config.toml
n_layer = 10
d_model = 160
n_experts = 128
experts_per_token = 6
d_expert = 32
d_shared_expert = 0
activation = "gelu"
moe_layers = [1, 2, 3, 4, 5, 6, 7, 8, 9]
router_score = "sigmoid"
normalize_top_k = true
routed_scale = 1.0
balance_loss = 0.00646
balance_bias = false
init_std_router = 0.0102
lr_router = 0.00127
n_head = 5
n_kv_head = 5
head_dim = 32
vocab_size = 8192
norm = "layernorm"
norm_place = "pre"
norm_eps = 1e-06
positions = "rope"
rope_base = 10000.0
rope_fraction = 0.25
qk_norm = false
attn_scale = 0.177
tie_embeddings = false
parallel_block = true
init = "normal"
init_std_qkv = 0.0513
init_std_o = 0.0115
init_std_up = 0.0513
init_std_down = 0.00574
optimizer = "adamw"
lr = 0.00202
lr_mult_qkv = 0.7
beta1 = 0.9
beta2 = 0.98
lr_head = 0.00693
grad_clip = 1.0
warmup_steps = 351
schedule = "wsd"
decay_fraction = 0.712
decay_shape = "linear"
final_lr_fraction = 0.0
batch_tokens = 32768
seq_len = 384
doc_mask = true
train_tokens = 314800000
steps = 9607
dataset = "wikipedia_en"
Below are experts of layer 5 (counted from 0) of a mixture-of-experts language model. Rows are named router (the router's row for the expert), up (a neuron's input weights, with its number), down (a neuron's output weights, with its number) and show model dimensions 0-159. Each number is 200 + 20 x the weight over its row's rms, rounded and kept within 0 to 999.
After each expert's rows: a language model's description of what the expert responds to. This comes from a sample of Wikipedia text that the model never trained on.

# expert 23
router,185,195,209,176,163,190,203,195,219,223,226,207,170,182,204,205,194,237,202,187,205,219,169,217,234,194,181,195,174,152,195,223,211,198,228,195,247,229,192,166,211,218,185,209,206,210,179,221,212,167,210,221,197,159,218,240,183,179,222,188,209,211,204,215,193,195,169,183,227,165,194,177,230,213,209,195,190,211,188,183,189,193,217,222,188,193,173,205,201,194,171,222,218,198,211,206,207,167,185,218,210,143,203,221,165,219,217,209,165,202,227,225,196,182,233,199,183,200,171,200,209,201,205,182,188,197,240,216,191,188,208,143,200,188,209,214,192,201,169,218,197,197,188,181,192,204,186,197,194,199,209,209,218,205,205,230,167,227,170,239
up1,186,207,205,208,213,219,190,211,219,203,164,201,197,203,244,212,195,201,217,174,202,226,185,214,211,213,233,184,224,174,176,190,210,210,218,213,202,222,217,206,239,191,203,188,190,236,189,178,182,178,162,182,187,194,223,230,186,167,226,192,197,206,264,179,196,182,194,189,188,207,192,203,237,195,212,198,209,230,208,219,208,198,232,209,190,216,204,202,172,170,209,214,208,174,180,153,171,204,182,214,223,177,195,197,230,218,194,147,209,201,190,193,195,161,193,245,190,206,167,197,215,193,216,226,216,257,204,208,189,160,181,205,198,183,179,188,172,221,244,194,188,176,175,187,194,229,192,201,202,188,203,188,217,203,183,179,205,191,197,225
down1,189,196,177,150,174,181,180,173,165,197,161,159,208,198,194,191,237,221,180,210,237,164,218,248,189,188,199,214,212,195,217,201,224,191,213,176,173,197,179,188,206,179,209,240,179,194,182,210,221,190,208,191,198,191,201,232,218,195,191,212,209,204,218,223,180,207,197,211,212,204,197,201,209,213,195,180,209,192,222,214,189,184,187,188,170,176,208,178,196,233,213,220,219,182,199,187,234,244,238,200,224,188,181,199,198,198,208,199,202,208,204,206,180,217,220,199,241,180,230,162,204,179,226,222,201,229,171,180,222,231,170,189,187,213,205,160,195,175,164,180,210,216,183,209,222,264,171,199,203,194,193,203,182,193,202,197,218,205,194,215
Word-final suffixes. Suffix pieces ending a word, mostly -ing, also -ation, -ure, -ance, -y, as in ow-ing, sett-ing, Govern-ance.

# expert 60
router,192,157,215,203,169,206,226,174,236,238,210,192,184,187,227,227,196,225,201,198,204,223,179,204,204,195,210,187,191,168,200,226,182,230,197,204,223,247,227,189,212,151,211,188,167,224,204,184,180,178,218,185,186,189,203,181,197,218,213,228,192,220,191,197,213,209,163,191,230,179,194,195,189,185,200,211,185,207,209,189,187,180,178,201,212,191,195,199,194,210,190,201,200,226,231,201,216,189,206,175,211,181,212,178,184,174,215,199,166,238,236,203,218,188,239,188,177,175,185,189,196,202,214,187,233,184,209,223,191,185,223,163,188,209,166,220,205,213,178,198,223,144,162,178,223,192,192,178,183,182,226,256,202,206,216,201,215,204,208,217
up3,170,209,209,227,225,167,223,196,197,214,203,197,200,181,180,216,211,170,207,203,158,206,187,212,208,200,184,210,236,193,207,240,187,187,208,205,220,203,187,180,220,186,160,183,222,167,178,215,242,191,232,196,183,191,244,238,175,199,167,152,188,230,224,195,197,210,206,172,197,208,208,216,204,178,231,212,244,191,198,203,205,234,199,223,218,172,184,201,184,220,216,236,183,210,193,199,214,193,204,203,197,181,190,198,236,194,216,153,196,193,177,170,197,200,178,196,196,213,197,211,194,205,194,206,219,232,195,213,191,173,201,181,168,182,179,222,195,198,213,202,209,186,198,187,178,194,167,188,236,240,173,203,204,254,201,180,169,182,200,183
down3,230,219,176,196,234,205,176,183,203,179,192,190,206,176,185,187,194,212,210,216,172,208,186,201,203,186,182,202,166,199,178,220,210,191,206,201,204,212,220,209,191,227,221,210,180,221,197,218,201,210,207,223,247,200,221,202,207,197,245,196,208,180,179,200,212,174,247,218,189,180,165,179,213,176,204,225,230,240,206,215,170,231,243,205,173,177,156,195,231,179,180,198,211,195,208,203,185,210,190,226,189,234,171,202,179,208,214,194,182,204,218,191,203,193,181,202,186,206,196,212,194,191,188,196,230,238,165,167,178,195,207,198,190,200,223,183,177,189,155,197,243,211,212,208,185,189,166,187,217,171,171,189,183,262,189,192,170,210,210,202
Main verb stems. Lexical verbs or verb stems after subjects or to: will, took, make, keep, roll(s), prep(are), writ(ing), particip(ants), may.

# expert 59
router,180,199,225,193,199,192,199,220,181,208,174,200,175,186,245,207,211,210,184,201,218,232,155,220,217,187,191,179,189,181,191,202,206,209,194,232,212,228,238,190,223,170,187,158,194,205,228,195,184,206,269,204,208,202,224,210,197,149,220,207,182,199,204,206,192,163,163,175,248,192,194,195,199,205,203,199,189,195,228,209,211,208,213,220,178,177,210,181,237,243,200,205,174,207,182,217,202,208,156,234,222,164,185,186,178,212,194,180,202,207,239,177,181,166,210,212,187,174,193,202,206,220,227,198,178,209,221,204,192,193,202,181,218,194,182,194,184,198,185,177,219,184,215,224,193,192,176,189,187,192,222,216,184,197,229,196,210,225,206,234
up10,223,199,234,192,227,258,151,227,191,183,200,164,198,230,189,199,226,189,204,159,227,205,214,195,210,184,183,194,226,221,185,209,209,235,247,220,187,202,219,189,206,198,201,228,188,193,197,201,200,201,191,168,176,199,208,181,228,227,232,191,208,173,216,215,203,157,173,193,211,195,199,212,210,196,213,197,214,242,187,197,180,196,207,195,214,216,232,165,214,203,204,180,188,219,182,185,188,211,187,189,180,173,204,209,186,214,166,181,207,221,219,195,176,150,195,242,220,158,243,179,194,210,194,180,183,194,194,191,207,218,211,175,191,206,187,200,203,210,190,209,195,210,235,199,227,201,165,216,197,179,235,186,212,232,179,188,211,186,171,206
down10,181,190,233,201,193,192,225,209,185,192,228,210,193,185,179,192,207,215,204,200,204,193,178,206,200,183,185,188,198,227,197,239,204,237,192,161,215,266,200,180,202,183,191,229,190,184,219,202,183,192,160,201,220,249,180,217,179,217,209,190,170,236,191,193,231,214,198,176,185,215,189,217,201,208,182,240,189,173,195,229,189,198,176,208,199,197,194,198,192,192,196,197,199,191,245,191,172,198,198,165,207,187,213,223,212,225,173,221,228,209,175,212,202,218,206,202,174,164,178,223,202,211,228,194,206,169,173,207,206,186,216,188,180,204,246,185,199,186,182,190,196,171,207,206,195,172,186,227,199,177,196,189,186,259,166,220,237,229,187,183
Infobox field labels. Field labels and colons in infobox-style lists, such as Country:, Order:, Allegiance:, Studio:, birth:, plus some of and in.

# expert 47
router,193,185,213,213,185,232,190,194,204,185,226,208,182,230,217,221,172,219,207,166,187,212,173,207,240,162,156,174,186,198,212,198,181,202,233,187,225,241,182,170,209,188,182,183,195,198,211,193,201,216,212,179,211,204,205,221,180,182,211,211,194,198,222,170,199,202,175,212,243,176,179,205,205,218,198,227,204,201,227,213,220,198,232,211,200,178,211,189,217,232,184,247,169,168,220,210,200,211,185,195,209,213,196,220,202,201,205,213,188,204,202,182,202,193,226,216,196,173,171,161,234,196,201,181,186,217,227,206,195,198,210,173,200,183,189,199,184,244,173,222,226,172,185,220,177,163,163,208,154,232,205,202,170,183,233,199,217,202,172,202
up1,200,167,224,221,238,213,207,185,220,183,216,214,189,157,220,210,175,194,190,208,190,206,162,233,232,247,182,201,215,192,201,181,236,198,212,175,215,217,206,207,188,159,196,223,152,164,208,210,205,211,212,202,216,201,222,194,199,189,186,228,209,202,189,176,177,214,178,190,237,193,231,188,175,176,155,227,246,257,198,188,170,171,196,227,156,208,194,186,198,207,196,206,184,211,180,229,210,195,179,207,219,202,173,221,206,214,180,186,216,210,204,171,205,167,231,211,188,209,214,203,197,240,175,208,177,210,208,185,176,212,205,186,217,189,196,200,215,181,173,196,205,174,208,204,168,208,206,205,226,195,201,191,198,238,209,207,207,203,192,196
down1,185,198,212,179,227,226,202,187,194,218,192,189,216,198,195,128,225,178,216,219,196,234,210,178,195,217,184,195,186,204,197,213,199,230,172,195,208,233,165,180,230,210,169,194,218,195,184,209,220,189,232,192,162,228,176,192,217,231,178,214,204,223,182,215,238,227,229,180,206,209,216,200,218,194,224,172,195,193,195,202,177,192,199,238,202,176,212,180,199,203,183,204,233,173,231,179,202,212,219,163,195,177,201,190,182,180,194,218,209,232,213,203,147,196,202,164,185,216,234,200,209,192,224,203,183,198,192,178,198,175,178,212,213,216,197,158,226,202,151,185,200,213,190,206,181,241,175,174,205,211,197,192,185,192,225,205,198,203,222,187
Name pieces, stats tables. Slashes and pieces in football career stat lines and tables, plus inner syllables of names, e.g. Hend-rick, 13 / (1), goal-keep-er.

# expert 38
router,219,145,201,217,179,198,173,172,198,232,211,213,204,173,176,193,193,203,191,201,181,208,185,154,209,195,209,200,217,182,206,205,152,178,171,224,202,246,186,181,202,201,179,173,198,209,197,203,210,175,190,205,185,188,212,216,181,183,205,194,203,204,225,223,190,206,162,227,232,182,186,219,210,195,211,211,173,198,232,194,223,215,234,210,184,213,215,176,200,241,210,213,181,234,209,210,204,214,198,208,230,158,194,203,170,197,201,224,206,215,179,216,203,213,225,219,178,188,166,201,200,186,173,195,193,199,216,212,225,192,237,163,208,193,144,203,198,213,173,217,237,193,199,221,200,178,181,183,169,174,226,226,178,237,176,189,206,213,176,201
up1,180,146,158,207,210,231,186,200,219,251,228,199,190,185,178,185,174,195,212,211,159,211,213,206,199,188,189,189,158,196,217,185,221,215,219,181,200,210,201,203,194,217,185,181,234,250,184,209,165,182,178,202,197,219,197,205,179,191,179,202,227,206,219,210,198,190,153,199,231,171,211,213,218,193,246,205,206,208,201,220,178,202,214,203,175,191,196,180,199,218,208,200,201,218,210,198,198,212,202,187,203,204,198,201,210,203,194,213,200,209,202,225,228,202,176,193,191,216,185,230,193,206,208,171,236,248,206,228,202,206,193,209,210,204,172,206,186,194,204,208,259,209,216,221,207,165,212,185,177,170,226,242,176,209,243,198,239,221,189,175
down1,211,218,212,165,192,234,191,197,216,195,208,201,194,253,192,232,207,181,215,173,187,205,231,202,176,182,194,218,202,214,204,223,181,185,193,227,196,193,201,212,225,177,219,186,208,192,181,199,226,187,209,186,185,192,175,190,190,201,194,206,215,196,182,208,209,202,190,183,168,146,201,163,187,216,176,194,197,195,191,199,221,227,192,206,176,212,203,204,213,189,188,185,209,179,260,196,176,207,188,174,241,193,228,232,217,204,242,202,183,232,193,194,245,191,217,201,233,203,172,199,194,209,223,192,176,167,165,223,200,211,206,210,171,210,185,235,228,201,188,208,159,200,199,163,201,168,182,204,182,226,174,195,253,185,208,199,195,204,239,185
Table digits and newlines. Line breaks ending table rows and digits inside comma-separated vote counts and times in tables, plus what, which, how, that.